{
  "n_layer": 14,
  "balance_loss": 0.000781,
  "rope_base": 10000.0,
  "rope_fraction": 0.5,
  "qk_norm": true,
  "tie_embeddings": true,
  "extras": ["capped logits"],
  "lr_head": 0.0229,
  "batch_tokens": [32768, 65536],
  "steps": 9185
}
Below are experts of layer 2 (counted from 0) of a mixture-of-experts language model. Rows are named router (the router's row for the expert), up (a neuron's input weights, with its number), down (a neuron's output weights, with its number) and show model dimensions 0-95. Each number is 500 + 50 x the weight over its row's rms, rounded and kept within 0 to 999. Numbers have three digits each.
After each expert's rows: a language model's description of what the expert responds to; "comes before" lists some tokens at least twice as common just after its tokens as in all text. This comes from a sample of Wikipedia text that the model never trained on. Tokens count by the router's weight.

# expert 35
router:468566494545446433463555446397521555613399477549509542466540528492521526520436558555520530471509561535469476476445525486555531379619499583514493461458471430535542490638466463507552527550534497487519466492515553397514486424553442475433525560539508518506586538531437492559460486488586472513
up0:427521525541392447603516557482586480507509452575565417493469519500485409526531565424513484534542513497532509474499559457517597405542427544479596523405520520535544497527572559518628491553466542404464514444439450468482485495549514481488568563418586462544513533491455511561538478508527480485
down0:424494470502499469568500456390484559549505503533494558486551509477606526464529571514560407437415519588507555478448448513515531453524513516558469517451464534493432528492428498480610563498537486568485465461537539417496472386464437454515457525478545517398551484528502612544430460588489400494
up1:432482452411526488507511588538483444516533612506533541499420521548476474515503537530522503563532555526465518476448571544452521482573465515416454516489453490511475549532433451473479551522430606566567547472584442457468442424538532577495515549441587549402535549503433380537498485613492542517
down1:478566475487562468354497528536493545440538495544471577395474518503429479479479537556503446474428452394466458455472525522468498532463447472530580532537475550491489530451443493517530475403557502541516484566536551579434585476560506515502476498473435452567379467523364539598469527463513525551
up2:546477469475482426495446433602555516528509452424434461477583609500471491442484440520576493518569510574556546472412560523516458525517505513518453492564450543496511418507503483513565525572500470477481421604582484499427492434623460460448513442561520565569498454483482544588400525536504545472
down2:526535534511576396471456517566446503524530384452513574504522500531500465600516492497602539509432434430513469486425475571457500408548517521483570509350453459530445521425497465539464482513460506529529567422565570502508460562518471467541517595490480503483518514563479516411509491573603541448
up3:559480483499541518423588482392480515568478524569586517424546457461487521578503447441483443476513554456467555601402477526559513511563494609500499502360495476506599530540483500434539462405505481586504483564489435490489472536565505493545540517430499577472612445488532473493459540540519499527
down3:483494495482477552439564444541540461516478523423526560508540395478511456482478516451578520521465538579503387486437534515569533506525436472550419599522447490631462563528533508518494417441473461516493511406562500383494562491397420534565537482525396530437543464498461436530547471505475502490
up4:504637576486492486576473456627481544437507431600537500504492527498461523472490558528476545434534603486472457554465514520529491493509480497485475497492464483443513452458552574455593510499495465377478547465526369446534488503565488532492514587487566452587590509514536428526404517434468498557
down4:511552523535485487556475518437515525548539531350455399513551425568453521575464569446548535518464460539554585509591486580511491560442522437476454482473493471435484534419533415524480604463499523491468537494535553431522558572484518506506532543482469462513369492517453537550613420525498507457
up5:463555434466454506499460455505539538505403609591455477533487423432504535512521558567563516403401532415583504501470461466532478423474480508510468488448539501524579531565567475515510542486501411424552459532533503413465575508472439556540529438555601517480545542426494425477517424465501435551
down5:469500462505474444472385471456598586545449515592479617447507569508519458471484564444454434477511436507529443449508544502463530538446559524497514557565479470497427452460501522425546407499515625519452458522423479519530512579567512476593490538471463527443504542509548549442509435570432424445
up6:474487491518492468509437504547490518522504593553509531532414581482514533520497534448445534519462620490553504554492504516523427462585559441424449578482534451510572438587470548448554540528532539484474419536559462402491495534533518471453477495431546506519469555523570521505401622596549610571
down6:447473434502469530533479533565466467542477489446564361508580463516489618514495533484479541488525492510564517479458533450487578454490532435450547558411424529501551440511474539393554495517561556542505514462509451457560519498485580569386489501462527421505430456465492446555559451440409600547
up7:580429564556531410529471423536530571508534478534474543392471530514566509572568498579423492434451503455541499532535491548543442572488530529566406550390506454484512465519477510497596468484517626478481460429583431486461478526471478489475578515533464470514615460525553497441493432500558496457
down7:522568536492508427508505455489390583540545602481480600521499422576560523458532543540455408446538479478431494510562519483498435554506473427580457532611548519484432535479484573461522490491515520452500505509484510582506591518537444451564471439452577521432392527525490504511499494507455617577
up8:539598535490509470422463493584597482586458531576570355577446548521532493484516553499488529446555520532520501504435534487454531504581509560551549502568415456549522479552480477502551505535461542384593511449408498551453491505497476471498563594566540484511496523553421463534453506595494464490
down8:490499531560426477544483491460593487574419456577366507445491526581478513486491483476455506651509574505452514484530568428407549471503471505561520533505536449455552499597459444483554503547516510484508535452428512539427624418508433463563478545513521436477498480563540572485428500532546494482
up9:452498444526486511532512498477441422596498455532486502471474460412464496449474562536560469535470522482449533607597551496463486556585519459506546557450509519458522555512461489498583452539608578376454440562488478460498570486540493616480433525519564541418478463498448492544562533523576601553
down9:471515469626495396445528622473616410505493533456476605511537521439485535513581487494542511528460500536477450438505433564455469531464454557553472538431449539399491467336500556525476535475498497537416475525499503505499506493466517462494516585467396516516500496415512565467514479460485438488
It responds to: Line breaks ending table rows after a pipe, paragraph breaks, and the pipe that follows; also some digits inside years.
comes before: "|", "-", "==", "The", "===", "In"

# expert 9
router:568516474479537550494484466458378509513466505530471567541498479522524443504613511480422565508478563438516471486523488518537481481467445540504459490597488418443525483510593697505566531480557462445407428577485461426449354552482509495438482515490518518550550505535469480496522486541542510540
up0:580606451414484504530570511547402524541460497529556490512471535480562498544494429567509546508564459542568422506540507474504570463518521460461439548460537521581517471478513602491570504511459479412418453528526472496470442530469499503429557577567558521608548482510458407572461506513519566628
down0:459448432429522527560430490503422479496455469454534509449612542499422558508490454447462541498430469491556510467537525531572522544470522520469481458555560481456605504603495428516396480525517508524467459517591497446575497523408515468585483486437528577495405486608465446432524423493593525505
up1:481543499562507483541532524439495508510426585525549454493472508436450483550520445494554510493446445412493493509549571605500505528476342452475459486607524501494536529520442519421580426517516547487529503502505522427366535435489455511612512421528452491576510470481440463584463467560532573552
down1:487456542521407469603504519504533425506513544587538472516494459455508466511510509509445498469426518481542474468451518484450557502576487557425481491413537635507497496422504569516541543470594542543492517450469449488516578556507522491392540443450522494439372533369498482445460521528515520371
up2:530502523423533519633535582526441517416477530474590456631531525526484384527490465476441496470511532549600570611506489544529513535469448473483496437470477494538512507457498601473451449532629556444502490549477374497492477536478514491514475456402515521517458524509439473530538489571508514561
down2:478529543624550532438499553606465408581454488544534538426485508511547453524532460506551527649604542535512518482517491457441579577444536558508457477467484473516588453481532488496519447534529447591513552429476511462451444499395497482531458572525425612458503524458520515530472474474459486540
up3:515531481440534578497508470487419422549501530505418533531532435517467571482517499507492581499471532472450443450507352493577509437424501543498438476450529432466551552494485530494510558518517581502457463568525518406465419536499496433543559478580525515452594534442597505372517464495562496602
down3:565564437470478517567431449518449449589514524476443549495466477489426437471548511556492467505427495406592485523568486482551453462515450471481479440427471522542402565545566508495588489519538519577555416588519475504550498491510483443459527589591512538464593445504545503541554403559576449536
up4:571515436516492486483553487567478564521482522596557523464470525583438506477492432540430561541548567460586503608456539498566471436503443455485484565441491504507581519493528462497618577563534565510553430538497447488592461454579558529405542521469499514576473492469519456603485522498520580576
down4:455442473490456488422503411480466407564541445515508437500438474414426497496537569453536451544564551539496503588541499546510566567453497510483465409532428406488509451527535509522593457435500519459492557419502534510407491511526445514487429496457529483551514557527476443511525341504375504470
up5:460612581478535547463517527603451502569530543522524610540493474531496433456521576551397478523498574478484555447541541576448417543507479545531483479571459400451487484499597523517591510553574407464475560484484467549429468544500485496488551512575483481604444568526469489515438504508470515569
down5:417509469518575439525481474537414607400528471495473491563512513549580500479344557524448504457449471394481487554494441511444416539453497451496558543497523520437423538469512451538521481425480500448477603514434484577536523512469552497498508539495546584521477455412454522490483590590502499562
up6:450551500517556503479521535429469514453473598523383522494595426476538554565490587454487552417521595535492497482515516474551538422516500516597411496502492473447501521447542493462562517486530447577514493506544511505532436541509554528435473531561608538459591510563546500427535436439622418515
down6:551431496470509487448347504500490472463393522479494576578538472570468467443435421507514491509554503494503629531543500554571478555501503529550604533553523471480439550515536547533541494523431493497401531469583552485441558436546502534497517561441538452500447407502443479539509462518500500634
up7:577468547617567461372537516500546500572458469483492533500544507521428626543563505533468585607490451488473492550502515472507504464467560436523384475480426381454455487515528566460640460466455515484470530583510492474505509522507530490475511509558545476501544551509446482552496451467538400515
down7:516532452467455512551519531550535530512542547445532544449570525545517521482565451491575485527486496464398614450492506549471531394450490600474511367543524557449535462448521525490449565433548495525504419476511528519400512423493408594495445484459542490624519455500568477380523488509515497515
up8:553518464512453452570456571495461535476460549539540386523527463418559555529523405596488535520431588464518496603514494403477470507523462482444400504458529562560506542459628566489514490505531502522483443511461417409437468533554462497406512571542519510533496573535483501578549480527565524537
down8:497541518492462525449556530597556553464448468491569482477516431528504441397462420480573476519579423539379493464464527567494470433510410494453547539507519437542458553563556506475470503475448506502499465438569522553453526519468522411565583576534420519476526409570429466509483594464500479590
up9:480516459595546472524508511541503564463518601573508433552462610475532478527499477532474555474493578504566415601462465423498504476497399530519532430480510464426541495545458511503502529490484521363476532424498440437486476589529460533426525586482538535564520446545547406560548539516493522610
down9:499533548398533424404486524411527545445543419459617483509451490553518605518539519452493515537462504475563486596531556508453533534456421496555574554495519542458460591482483449510525501479507468464497445476510543410547570482406582486546448432504524590559453486524503433554522613510518519541
It responds to: Pipe separators in Wikipedia tables, mostly after numbers or scores and at row ends, plus @, brackets, semicolons.
comes before: " ", "\n", " —", " S", " L", " M"

# expert 33
router:462465491577522507451551577371539532538526474482535515546502450502449550554522460576553492497505488553473424523485566461489517557501531457445433448485442540466506515492565492488487550515570427466472464392462496415594503497544372584479493593573474496574610525464476507481404517577455560473
up0:478550411501486495523483539441491527452565529464430520533443476464500462502508542518425465524648553537446474463518527507611581508469466461531524550636507536502532478540564536459485569569567399483450553450407447541444477506463409501537542504484518541433449561515509494501534504580593528599
down0:514491407474501570530561498507481507452526489564542507570411456578530474523466442528547532450437557449577436527570563500585397529470526571440501491577599476511435507507543477527472517488578442496547621534480378502514429527562521454486512604468512446447474533481568520483470519430465561462
up1:479457476513562504503568566451573494514590470490515519571543448548476617511591508459505550484518543537519552499591551416476517505618450533497518516548466517409474546495555589465551495490565485410483489513478437560424426566578465551500510538496495541505641462419520511590501503553517546451
down1:430448470435639493435480472535476561524453445501459562509416488500524531565569488398555495401507446415486517445522569512464490565477449550492388485463458502492475520450598484479386479558510464514473608508563482431516602534461513512558428512553469544527537507515544530524457521556499429484
up2:560386506527449450501555457554499518566490480552535571434459460403452496472535476443539541571442573504518524439450522473533579500570480504455605538523478488501531550459571428456544540533416423493477496516503572538569448530434496464503484639442550542587538494496449477526541533517611436470
down2:566467523424511627544619481462535590555438462407575492514410466439580479556574488521497492537465538566531464439484416505501548476523461500621494554484379537515532509523472545458420417511543422498489475460487402467512519514548464517522456510419468483491442552516498552540472502445515538499
up3:496520410455553389524530470535453436522468606542544503464441545447517502498487513510427581520618582411521468571454515398551369503518512481453445547499527546441611494486523479486526520534537553430531467508517490485512477497567513544512618468495499566552475506488582443473448561563478545538
down3:590506527489514518450497523526522471448554534559515510450607562469442480486552458527477518519520557463542524449621565639400469454537486499413571465480420529483440443512570421392445550490551494503396553554507543488487520490564513424514536545501518437479410494450529449435510471470547524447
up4:490485540596484481499550552489511467442528572495560568531522525548546459533576492593525537561542513498498467465580638500480517518608495497449514512618491587585496558496607519539466523507486483517542473401500526571599534535563460513398532556482503565543525475608504527566563499508543495480
down4:548492495455570535496483533515519440421538619524476486606571475504467506512502476553475488428520488487495405464533416476555507601430393533478477538457572580588474492488595476596443571425488488481531498474569585494527576496431444550525562447458428546520519503539540499522435525519440512566
up5:501459471598523536476472476462517497545432542519516466409513507520491541621524500569592458448473503544485498526614502479449497495535530470609486511578441503474559516498477448547519463496562493535479490436554472479552503539528471666376577504513510558401526502557462522549453484442407572552
down5:509527447428503564519504420438500460570403512581493525399616430541484590504496528510554540504414414516458549478495425511561555481593451490423555463525495438540473570531508432511442516529578473471559483471462544439501531465479576509495529592425473503508558494559458547518527604500426538488
up6:533508475558523476484439559431502516503525537467472518491484495617419488443558492588559453453582494614525488521516576443435454528527570446485430415541432483440449468560485518401507507534592490496452484552480441515492504595575451613408477554499488541461535528426460536481421494566478539523
down6:492519530368565524505425506473486498470522527497556553574582544505516545437469485440509453480473456508483442484475489502446586470540559434506475452548542582464502501425491396507508422602484502560491445503549436550505498550588556370553446534421514521529536479627455553443490525580490446521
up7:498524455499526488419476508509480531549492409380544501574527396504549470465526535476392559486463572549560556583528515467486525657468448530565502574622445547481608511535455505540436513527458485511466435536534479467465516427514518553553501522460536502508556439505531530493446559478476483603
down7:533511504519480416537477522435484495507496462510525431353500527448546538461487564483396552445513496559520484431537487423510507532437525524526548529476593556439435380560552414434514526540420517473520548499470442480493488424478531505558472443486451484345412500522507414536567523517555524461
up8:495543508483503509512504511439598460479503453492519542547482477445490499595405426532551546472612523555508445486510495517499557549462571411515468594563515478408608549415546517510475520617564449484493484455494456530552492478453437567463506638480537450471540495484576542526405561512517542445
down8:434483399522490551506611561476517540558560433574505530500463430532530470449577543514544571568475490502547449437418466618489576586536516447438482496502480578535466565525483465587488516522529482481484472524446528413483490416454475495507512591578521590506557516548532522550550485525526610441
up9:465514506478432545503490461475550591537433473571523523576464507446520503524427515484485518578476492483531469424530531521543463512568561623470444475605400557493510517538514493463513473479447405440403559519571614473518474530520500560501530562569601511627551468518560543516482534529580522450
down9:533530481378516518539541489400444493597513516513452526433549440428535523476472494501489387452389563483488567515565431491482449502480542518429528576404421463505552478485509516427429515544495462498513552511505568537468509518485428377472505589468601510505495517491476564430512489429530413457
It responds to: Articles, pronouns and function words after commas or verbs, such as the, a, his, that, which, two, plus app in approximately.
comes before: " the", " s", " a", " m", " f", " c"

# expert 13
router:587541487525491416406530443572514496632483480534492431533529470480467552442507509611508621488467558474534509590414583521487522515509512442523416595517459459469538401500562511491548491452486499514430505478459520413460480532483503480511473578491637515489507509512564514480438454453440540562
up0:507554559502427481472434498608561411522479459499551457591512429480523614480524506604481514475503531525501513528462513527492528579563617487514540636498524572451659452499521596522516503427506461504498496480404504453509482516468519533498513509444537496515513481481547445528596421506467465563
down0:509468488517486392422524442478527489512534541518479562526476499501465388514456522513595514473439503517492507502454505485416557548388525483585515564462503395548450463467598429608532470505461493528514429511461561432486497504506498462526443576550465510463556397525466589556473440484355475530
up1:437478597482462455519470499499559497479612539533558599557503462410568533476494536499430531513432582427471497581505579483543554550571487535451487587407592563511514473457525554468506472524559515569547482461397441478540538512507492432527507581542493485517545461549521587559504548611504532499
down1:505573526557514514540534387522504487477562376489494433622528433536540458483480498561471562486539501504475546531449505573444546534510512466563497555519445562516451470482483497574529437477541512615528523429523541520383545476408606524496560523536532457457450480612532531467468444465462561429
up2:582540463476472502434560485504506546580525517531590508555483462445524517477531461617418599425497537380619477532468514520452502541502515469520434561573525415512584486592433563527538518498454517477542481450516584489567562565448519543548522546555517506514543526519504487532503454472406454592
down2:362445500462470478563421556459475543468460635527515545520511591530483445511505533473488485526540507462478544532579476483593458498497490519435648422525453569517527596456509468452527529418507547564515490505467433500532516542568416512502464464488537564528478484433530513502532467461588398426
up3:429552499496499493447483405456504553552460465534501458585545560459433498612490504507427495442499603568545522583444578444560494574406441447474487487448436489518515459459502528480547604512498504490489449532541452467538466523476497479475559448526595495527609524510463398547440518552535586585
down3:487498517488506592483469412426502425521530523528479497601457504560494525543500588554425483491445426443497536629465506470452564522549485456454568540455460483556551494487592498590501492478521463505500527555584534493457474547523420449528423523524527572455489583523504558520546491554359381497
up4:534552522441492537459451429436471552535527509546478539561540505499526544511463555537502525507371630509488526533498550523488440514460405518549425560458461409472534509561569559465530566476497502441411432609563555568494465463478540581467491448451557501566543508435517458597437520516467573549
down4:466466567523520426519579485432432579591532489528483509485523453477561552384538490503474463471463542413574555473469519471528557461509514518519515517499419487501572504593581449521521543481474384477494546491540430525516526476514482484492590512560634506414544489377402481477470473556586481506
up5:563472515551524549512423512497497565420518432541534588563462542467493652579497535555403513394427525548521572453511480465451474485424531490501473604461436451449534522531536516436411557535495505488472479507500535472486451471582551496476557431483497511438512582499492439465441563440499589559
down5:527485430533471454498536499503462553507510529486442489463511490548484523473365519498528469508508523494543483570435597459487465562531539504482472476523450610533510425424514507495480633593524382482619523529492525504499510525462424386584542446510494406483449487500557617539500432463421518487
up6:494539508541442542440534463514430460533498519477480448493523607467431519548523528542473565508530571486655442489519542619565559519568427503545490536466430432503551543500533521507523514531624576466427449471550521459487508531574542522482519460557525512530456533488492374621452522537466505569
down6:526537496520545533393425513551524454448583474509436515450438451372447423509428414485464540570522538419414478548487583425497555449481498499451562488455488513451537567472492512476470548478543425561498530528421513501513526584483447482518594396481425545527520493441480468497585435519495456434
up7:549602374488555487443453428555542495507464542527574545582535499435551499568493532482513491458474593539557397563469541527590495485557452543560469501422468376473570452535549501480520558506476619461468468523469538517517428496529545550492460449449461466557512538480550403503469473512541542559
down7:608517470491491466440574474555463504438386447586497463495487473499454494488510497465476503550483501570509503507506466524506477546475632513515507509517585519454572425585521513456491509488604500520492440585581463438496548342510494581448506446489431460479505509495541562565520556471643533523
up8:531500475490424514420505481491582535509444532613530519534405405533510425477428537498530528420442542638519550419481437490452473471570483398575514535461465495475542540498447467507563510521508586501512547503601479439503564506506500515512539549545447538599568468566569513473545470593472532519
down8:559573520502565580447503422544598512535523496548469527468510479397440498408465591552577485525524450485492468527481615468516556536456445495510551549515442485517503465602493482534437457433553436580546384502528492461422429501455487458442469410468580426522468525547481524537476511583467488474
up9:488622472557435530476470440593508594535486449548448472587443487433519515625537541549481514429435608500549469515494505604573478509521481508510497522486489437456522450471580571440547499464442513481397458543539504513450414506523518541482491495467518509560508523480572407548430523530506605545
down9:480454502491543487554408447548455442398524439481478511495514549486466572473597556587455474524475467434438557592618440431564455548559547555455491550434429533493428470513423491497452514586509581449522500453448507581517510467543512541513503453525533449484414520574551454469507470562558494573
It responds to: Periods, commas, closing quotes and parentheses at ends of clauses and sentences, and closing heading marks like == and ===.
comes before: "\n\n", " The", "\n", " In", " He", " and"

# expert 25
router:489567477522546557546445410402552453444550505575543535527537516501515555478451518502439637503553483540484513445470570532470499456505515532468501477521556431383504519483548478480462497478544504473537417514472533507486426590510349494399521560508501559511622464445489507501430424572439508522
up0:463514511480525589522491514455537456548489535595441473531597562486429526529600416489480620431525447521516535520408492538472494523516473486475513402454579439474560467461487517477482526511562452483532493565443366503499492540505479565474578613575501460425588504507463509471518425581524462552
down0:405565534424587426445483442501480417587524479520593558531586460471541470505500457463554489503551512573473510453474500510479591565480495471525596548480489515486402636496433508557551580500533511439527497476500584477498544497531425552492470497556410571494498459482508526469455385477522432528
up1:563442501581527430495428520593511433593490412445545478507420513467475547448519463494522530599518499563461519450379527554457505490571549554388466416527523468523536499457584515447487516521442472471489535539572531501434471554468506502516512501576561557497606605507506511572467444547442514549
down1:448575508570491442521506515540502534472469473459468619461538508535443479504500411480532474568487510525451456498491556519533536554525487451389539450524464431541486552430534450526512525580494567517354477378503630431422384532543474500519548506570599519457525479501455525484456497503487495568
up2:501554520477460497502543430472512508492644417531516491406514511488505554596460517507455483548538523473501499424450530529503566464495545418461557527588485508451580459602494499423503429512541521514439402422468541531539506496627502527392498515537411527529554442557482565514454512571520589468
down2:588542505485469526460443484468499467423528517459440506520446509622595504427554526494487544567494460490503564464572489483544523527436473499420531517570518477529479447456585509555548518444609441516493398588463464463430465433526474470489508534455524590424494472473594437425499450588443420532
up3:522390509548440457545489474511537515518502499577586502548449623474597509522442468511480496432417402583436534462420424519490479516640512561523462494485460545470525542583598512401495487410487542484520505527510560523434479512498505477490473547481537509442542535480498453517435461620513523549
down3:384440464513473546551486433494526527487556402473498569510538527518542511502453588522525499463523403493581541476517450549494564545413571557594494496536591533490478537524529464418409545426541432446590485543495513511506494543525509514441541571502487595437573500440495599465487530599511433480
up4:600542543522453548501467503485567441577485453506483498537482497494483500531476504491442477459463601495508487510452563488498493417545474569435465519526555533433556483505577508379509535471494502514455551469547527517577487613578494568376512474474523605542498571482483426628483476583470616545
down4:499452503471488490493488488555449518444509433499455510636515495460528498536425428426539502588514368441540503532567493554552525503532493410504448463467504481572544523413533564502403497488527432589478432505503552472499449524392543455537473608494462541538406441479495551488500444411537435548
up5:571490486520477547387524491572498464429485452581564457501467530457504511485457489457519461459540601503486539518507533489561475609569505477480318474492478415496593407569514489444518485547529467402436510481492522463515538414538452501416511537491440466523530513441523426527490503581431441547
down5:410515526500405597533543453520578502502492472489576540457534374528507536526473510491521630553462536508543441447531539514518522458483547564557585538480529505503400497520547489520488393511496526575510435416513649549436550440481535440518463486548460437474569482445526472516534554472518570523
up6:390586452598541481465494455468497509533517435500524556470440481505524576498531547427454574497520478517504427558553537453464445423470567505507400470491484490439598578509601540548540551588506578499504438579477587486411505485491456563472518437514471502566494503473442523536393511476438483576
down6:467489467439520467510547536381506552581455513536501427511534443357533454523478466536536430479539579567598486488568472521448556554566473572464606476547473594505514518545535465557505544484436466549521507520389495493494531461484495534500465564545451465395450467457534576475546433550504489419
up7:544441431509423485467511504520460531416494481510536489562345504498496477514473510565449565530542451544474498507526538520516497530553463510491505492523512496504630485564500508474546553533503534350477560489505476429461473538561444539496539484564633535640628586508493489551415528504517529505
down7:506457460427505580433455586529437511497541480613431519501458470419456467467536530421495572495584459505498546632583461490516501444521482469498542445472477433428522461581504492522468497534488469549460583431522450508453491548397456559543505566533557443510523418450431601483414492481521548493
up8:494457510534497484549508493518576523501548430589531596586485550453551372472481537558554525505518511531520504523466579558492446556547525488550414414448488492466554496460486485529534508592505398489529430442546440594485483626487466557504482519465571526563492541553482512431377467455413475491
down8:479490612466493507497530478527482535403597531493454535563508502464538454472514467478481483477382483543529545514586519562451427527464547497488522520515631360513451571495540471530522518426519452517488522545432459467526449457446515375451518486467443550356451493480464513537521552562499413465
up9:487545497512435512485451550473459503519529433472418564524490484411605502520490550465359586455526532508525469430402507469541510448477544499416449563570559508529487561398546594486402546465514519441472504451461540456496495495535506488564464471531562464615505418491477578489398542532478478526
down9:455489457473431580459455508483476502535487539588450617497546574522493608422490528609451503559483548499451447511471406527488589548496465466468395425566553582513456510550468568583466444476509477488498480449408404495473500467514483523524434431517564548521506421524485470489507449419510565526
It responds to: Table bars, colons, semicolons, commas, opening parentheses and dashes separating fields, scores and list items, plus the prepositions on, as.
comes before: " ", "\n", " S", " M", " D", " \""

# expert 15
router:494503526398524428522406494524543538459485496466527473494481538525463458486477599470461526451454546545488386620471492492607512523463464396496399534478463516445509491602444517454443493492563496458538514591488503458528491598490507490490568457474506479546476525496379508450389630475520488513
up0:466583470521517509539534505546490538539559565578547487548507465478467454489547553511459532443488577513574396554459527490526478551567433477473413454498479360436588539525524571475503572469527478415439482437463468477547451541554538590408522532480518439622556484400513434482460511486528495537
down0:466439544521452579583411468428539563514495592450449482514451542473431461467402476568524477496484422587507572460467509492466539512462444565484458485551530490462454498485486587492543469492581434536477608451461551539524556471501520475543464474524538559556544590484542399460470478650491534456
up1:548501474447514502605515520486503448460560585533542442553480494450447536473560481473510634521502581471544518502515445531507449438498391533551342509508473467463590470480528595445536565479502559429549400521524620463512439454483524478462486528479496457541493543504476422533516569514543576525
down1:477427448458516551533495413522428522483541560493513512453516417401586482518503482444498472536515561426477486447473502520484546467443533520466545479496566563419497451489489452483488479534523458483484464433460435538538585419501602435471488551432442536572508430573441408379540512430579596552
up2:526580445495526458519512522564509521544431469535510458533559585491463586582394500535540558494526610448522431552512512516482458489540504487413406543564444473461552436505525589482440461501521505347493513535538563489427446523503450536407453483455544515570540504434459450533474509432533486591
down2:455476553538552373456537585482505566507514494499514499436434533532505474433573415357476448502461481472519501526561520555529554466438495499557484496538513572525586568497501537410541516466511558483567519417517499503499505522434516499480446519577479391588503520506446385477454567419589532539
up3:517564416481549434494488526477501512541500496535504539466508508485400468528564573545504571425517531470353482554517587507547501496507470471528431460464446462399541559547469561411525553531505515434468440451580485513521487524540472489395452476561558512595506512406477430466501490518570618581
down3:457488555534526537492572413531620395488474493539508487643520565464578548525561495515577513600441451488482583451487557526544460538505478478487499547446563565566463470550445419465564471530455517537462410441509451476461517476456495473497542462560474501363470531490477503403511424518502509482
up4:507506509573565491462565469478397579529505529500476530486451529373528490573508543560480549506514578511510544505506527577481496512449492499464372514542452485515515464459493503464509512489630501427485441513459451493534405519489442534367524492479567436607507540486571416503590514490528538620
down4:583486542491509561454407470558510495470531505505527529566454453482483538466581540543557424521383510554476599491482550542387485495402494504480523463495529457494447588523475479548514493459592493558504480486548566559534417546434551522458500494454474598423484486511482376514624500475494534584
up5:501509470504532585502534519525525556435483518480484473486462501482491549613478482507443573540465541549498504572431494466582447514486522513513439537468544517448486459480563588545504430472494441434493483499551429460540429561571480613422540468495558527699536511478449410572406476495475527560
down5:512609444513502470461493502471583622541495614489406459507516459489500540468480509447580414403496501490413444537439486548470488483515569473456389559441516394438528555482478500542487509486503444525510455443431575464439463472486551432534559559540446498526525493487401514488447529403543529510
up6:518540521514512625478471516512480531539396543561533452473564628516509469523479504479452558526530550542531524537483526438513441552502456497457390437520484374473419465534513525450560491576509504463500466519457457522602409543535455573481469578438563531512518428548455467494462566522619458554
down6:501453454575488475436429470519568418502525532525546503503510361515508442514526530532511464524571456543580505490469534487522470466447564576482420429494464582451413550455505512479474476520458458466472552488466576579485520439433507513615571466520593599456563532446515479461445565595499526591
up7:462536471494525436495523528497461549545493533505605477506523529416566515517503520492469512502476547515491424410545509455555409444497389542499453519558494484474637475519535579482625544441504533406433440462544480443511475515505442525461525486539473463655572578517515409535458463465553509556
down7:415497510498498498533385566392460481442517536513538568402498476525495538475554511497547425390435541515560476518488383542596503460564475414559543524499459525485500530534600498579510506558520433475545537550430571400526424487518523547485546453439483484526472486532581470558531484493563474570
up8:508480564464555500539462495488521504519536488466510508564480534442514593521540464483410542459576549448500527590534459602519421501503447465484445534548540397503458551567581513477542618498551463411538432501477440454503501503566458548430459529513518527586544538513542429532464602602434499602
down8:509459448486434548464486433462491554512534532515422462445499405463528514546489436544450453538551553592480477459511544383477535579524597528550499563439433521564544467440571515465546511420530426450506487545434525653450486551469491419459440487381530517525518538528498504460446480483464466443
up9:465454494544557428406480600509564515482513554506536510492448508442505482447530541452460524394458543423583483583495558538569460490465475445478438594537497525570494468503481566475519553442509502426495382459511471469555424547506478528333524488498530428537530557422524481530452549437503509572
down9:399524543420516518485536371531461492533509497410573551580464462457519550559463456536442557511554562454509435581533505516488467364513531491420504501437547484427502530587529450445435539452488588547521495505486484572519491515470442495498512539453439494440474507624505615514506526554444517466
It responds to: Endings -ing, -ed, -es, -ings completing verbs before the, to or by (giving, scoring, presented), plus digits inside numbers and the word of.
comes before: " the", " to", " by", " in", " a", " m"